python train.py --hidden_size=224 --d_expert=96 --router_score="softmax" --balance_loss=0.00253 --lr_router=0.000627 --norm_eps=1e-05 --learning_rate=0.00624 --max_seq_len=512
Below are experts of layer 5 (counted from 0) of a mixture-of-experts language model. Rows are named router (the router's row for the expert), up (a neuron's input weights, with its number), down (a neuron's output weights, with its number) and show model dimensions 0-223. Each number is 128 + 24 x the weight over its row's rms, rounded and kept within 0 to 255. Numbers have three digits each.
Before each expert's rows: "raises" lists some tokens whose logits its average output raises strongly, later layers aside. This comes from a sample of Wikipedia text that the model never trained on.

# expert 52
raises: ",", " (", "ft", " and"
router:103163117134109115138159158103141098123109117178117159141131145174140112201163131125088109177138096147117132087121127087139169129133116129115107149128115113144117146134141128105121151133185100193098111130140113136125089141129134123149099113055136193144126150139145118111131134107125150132125125131081165118123116093104156120096120168106117125121087153110097133143089113071127123102100181119136103112134147166143131156096163132132125087099134115152153168128111150123107105121117151109128110148150084123145167126139143089140136138165123135134111147123098128150154145113090104130107121133127062118143159117141109128106139156077145122134143115131157134081153124094137155147143
up2:138067105117125127140096128138141181162128124161151125169154136116147154118125132123169118138093079137098179099141115129090116110133141150111101102129120107165129126141103109130085116129163163199116109105117091146152104160143110112150110112097150128137100161131090186137106162109139122115108125119088129125153114060127126110120127109146111176091121154102137123141137131126103108113108141136162093057102157160125162182110156131138106097126139102123143139138132117150126122067129140124142114150064114095114123132142188125149146129134094115122128093151140126110152160132139164143118133101136123132101144149148137118078138162141134137131108146100117111137149135143093159131137
down2:153127136131128100100109160129155119184133064092132127134118107079145142133135094121081148152141101132105143131155146156094110104130112152103105106176135123137108141168144129137126132167139122158116136193083126097121138109140125077166120155157137125137127135097150153137080144112110167126110114159097082141094118084110114091094118139152122139140162119127153144152152157161142098147160167134164099142124146104109156154149131120147119187113123134141126122126118145108138152114168147197112152141159123124106123102131138160121141082132119150106119143141092101103088112114092127132095148120131093150111112174108113108088135144142114109144132189107157124118137134103106114142094

# expert 35
raises: "2", "1", "ason", "3", "5", "4"
router:118113129154152150129166131151109086127111118186086129124192131108136110151157123134139124140147141111137143129148167069153105117108107152137097154141114098184140128127114105154143145124101078211111144130128153122112127163116147159132129126123152123134148123157143070125159174131116140141146136142128126102106100115073171129133134150099108099094121200170103134148133096089123141139123166119167069101134147117122132137117106144128100121093097146129127152135119122113094091168117150103135092140176106097179112131133125083117121091144111135130127144137111140150169162134088096138135130106142110118125153143145125083102124110107135135118116117105157092134129150127126139138121
up2:172133134079128181150154173168114131166167128124066093111145130149120118142136147111147089128145157111112160108135116128059123127103163141148084139096155106150175149096156113144138128147127117148079151139132117125105099120104135144078106118149129101121129105152177153106146150138157134139144111177134134112133108133117159107125106098142154118112108119116119115156147151144138148081119102107115136106151111154119127129134122142124132082069153083140164133119125087099155114105134133139133128117136113118131136112115157148142125149139099128132146121147093128173108104155109067150131080162147119127092154129131138122144124080106074179135159122107144107126141144154113156083160
down2:115147116127086084118148102092090109119113168092141151160110118103172124103121117163092090116084149102150156119125123171150127138084093099127113115119119176128131134157096132163146142122100140151099137143114091112148112142150118105120081134102145143127113087123107117156105167109140124165133144100100144098148118135130094131134142128139129112102135114117137116138145135122119156117150130132103120107091157153141172071105169136142190160191174165134088134074131148105165130138126153162162134125102103173147097155092171142144129096098117148113162088137111118125108097112139139134131131160112114133129100154129163140142144143147143088149134115168080140146121133156143136115123

# expert 58
raises: " Conference", "ions", " conference"
router:136155103145183101141116180127118136119109116186094151147106131178144125147095141133100112150166099111131152096144131091108118147112143128126127180127130099143150096109131118081147140121116071144095109129158168109133102148111149117149100096101087151156132139152120110147138106115150181124136145131118141120146126123116149155140077132105084148107113121166117120134141114093129109115108160147152106078150119161133138139139166133156116110096100159123130145100125185109161116125126180132102087120190129117140150134127126121093108099136126111112137149148101181119123125123074063126124112153121111144126143112122102142104108133072157128154145109141127131094126166095139139148163
up0:170114094129105100119152112123109120123129135136111090115116119108108131125132118183123117088140156137127131121121131162115140099182147106142104174122088143131144143120155138127101154125143103115112103097122109159165075152124122135140139135133103134131130119130089128156128127148121117138125137164128110120116098139120192114171117131079171140107085120116133132111134122093119111135117090138119133116165119166164137127135094161131145140120136168119170129139083177155192092116125164125094111126106104159127114126129149088171120093128076123118147102124185148123107142147120105119137103128120135132154179082113115109097109133183143139177151080103129123102164189088118117093126
down0:139081129132122166146135124140159109135113108111133129063141098140111129154111174137106091078113192146146137125114130170148149147092126142156157123150139073141124113140083166146114143131118111109098127132095116118133130120112152105076133111139159132115160151113111107125147099146117145129127195131118066083115108158140103099142097141141129147135088130143155111117118115100098115148140141102156110140162091155157128162120145109131131142142122114108107158127163133150119099180127128143134105149160170123166081125113132083098125133111186158090103164150128163131166117074148130177087111130120118105115130121107113140125165114126144106111159131104150120143104153109145142100130

# expert 48
raises: "%)", "″E", "(\\", "°N"
router:112131124132135171132107145128142149107122118167093144124143110159137108148129153109086066143124091134126154100140157081145127145161107115114125152125090114165109119122124121093103160145160088166127135134143103144131079149105123133144118113055147164159146180138153104146144138074113131126122107156080148105142084111096166147101106154127123118119120155133121120127103133094143120106132166137137126111139132164132135181098180119113108090115083148187141163143135160113101124107121144136123106134127077091157157097130154102115140091144130125144095136147122150122171153115117097076122126141153100130149146159166120121115161128100150143122139100151129148087109145110134157141154
up1:095127133136105142114182131161079088181107131126116114115119118129153162117124135096142115164166104140147136112173122138118163148117141098120118108108128112191125166110116108142104168132142161137077143145136094095183101149136158156148120120086142143129133124171119117146147195123101111121150126150151136164132127077086143159112119117124144094110122117062149176119147141102109131125130070082158143123137210116131154119149125122136136125136120109141145157114142117124147122120114130135139131118141144121138105116168145131123169106148092147139134123132092136140144140120129128136110060151102090153108117125111104116141113150096112116133140108113153107098185134177131108108140
down1:131123170109137168123094117111119125175103167174104133132127160123103100144101132121067119119159096129171119111127075168147097114132130121134144112138141107089145146146101137094104133112130138156072124105141100130098128127191173140107102099131084126136181138112147136144094071147142114125119097118104138159076103163150086121080183140153133104146119104163131129078112146113097110138144136138102138134150142129115137114100131111154165128122121168172127099114137106153112135096142135194123090110133113132115136121154142086145155100150147167126160126171128155141148130128117137140100144139136119116141141091143125125129153108107144114145115162133117125166115094094130129132170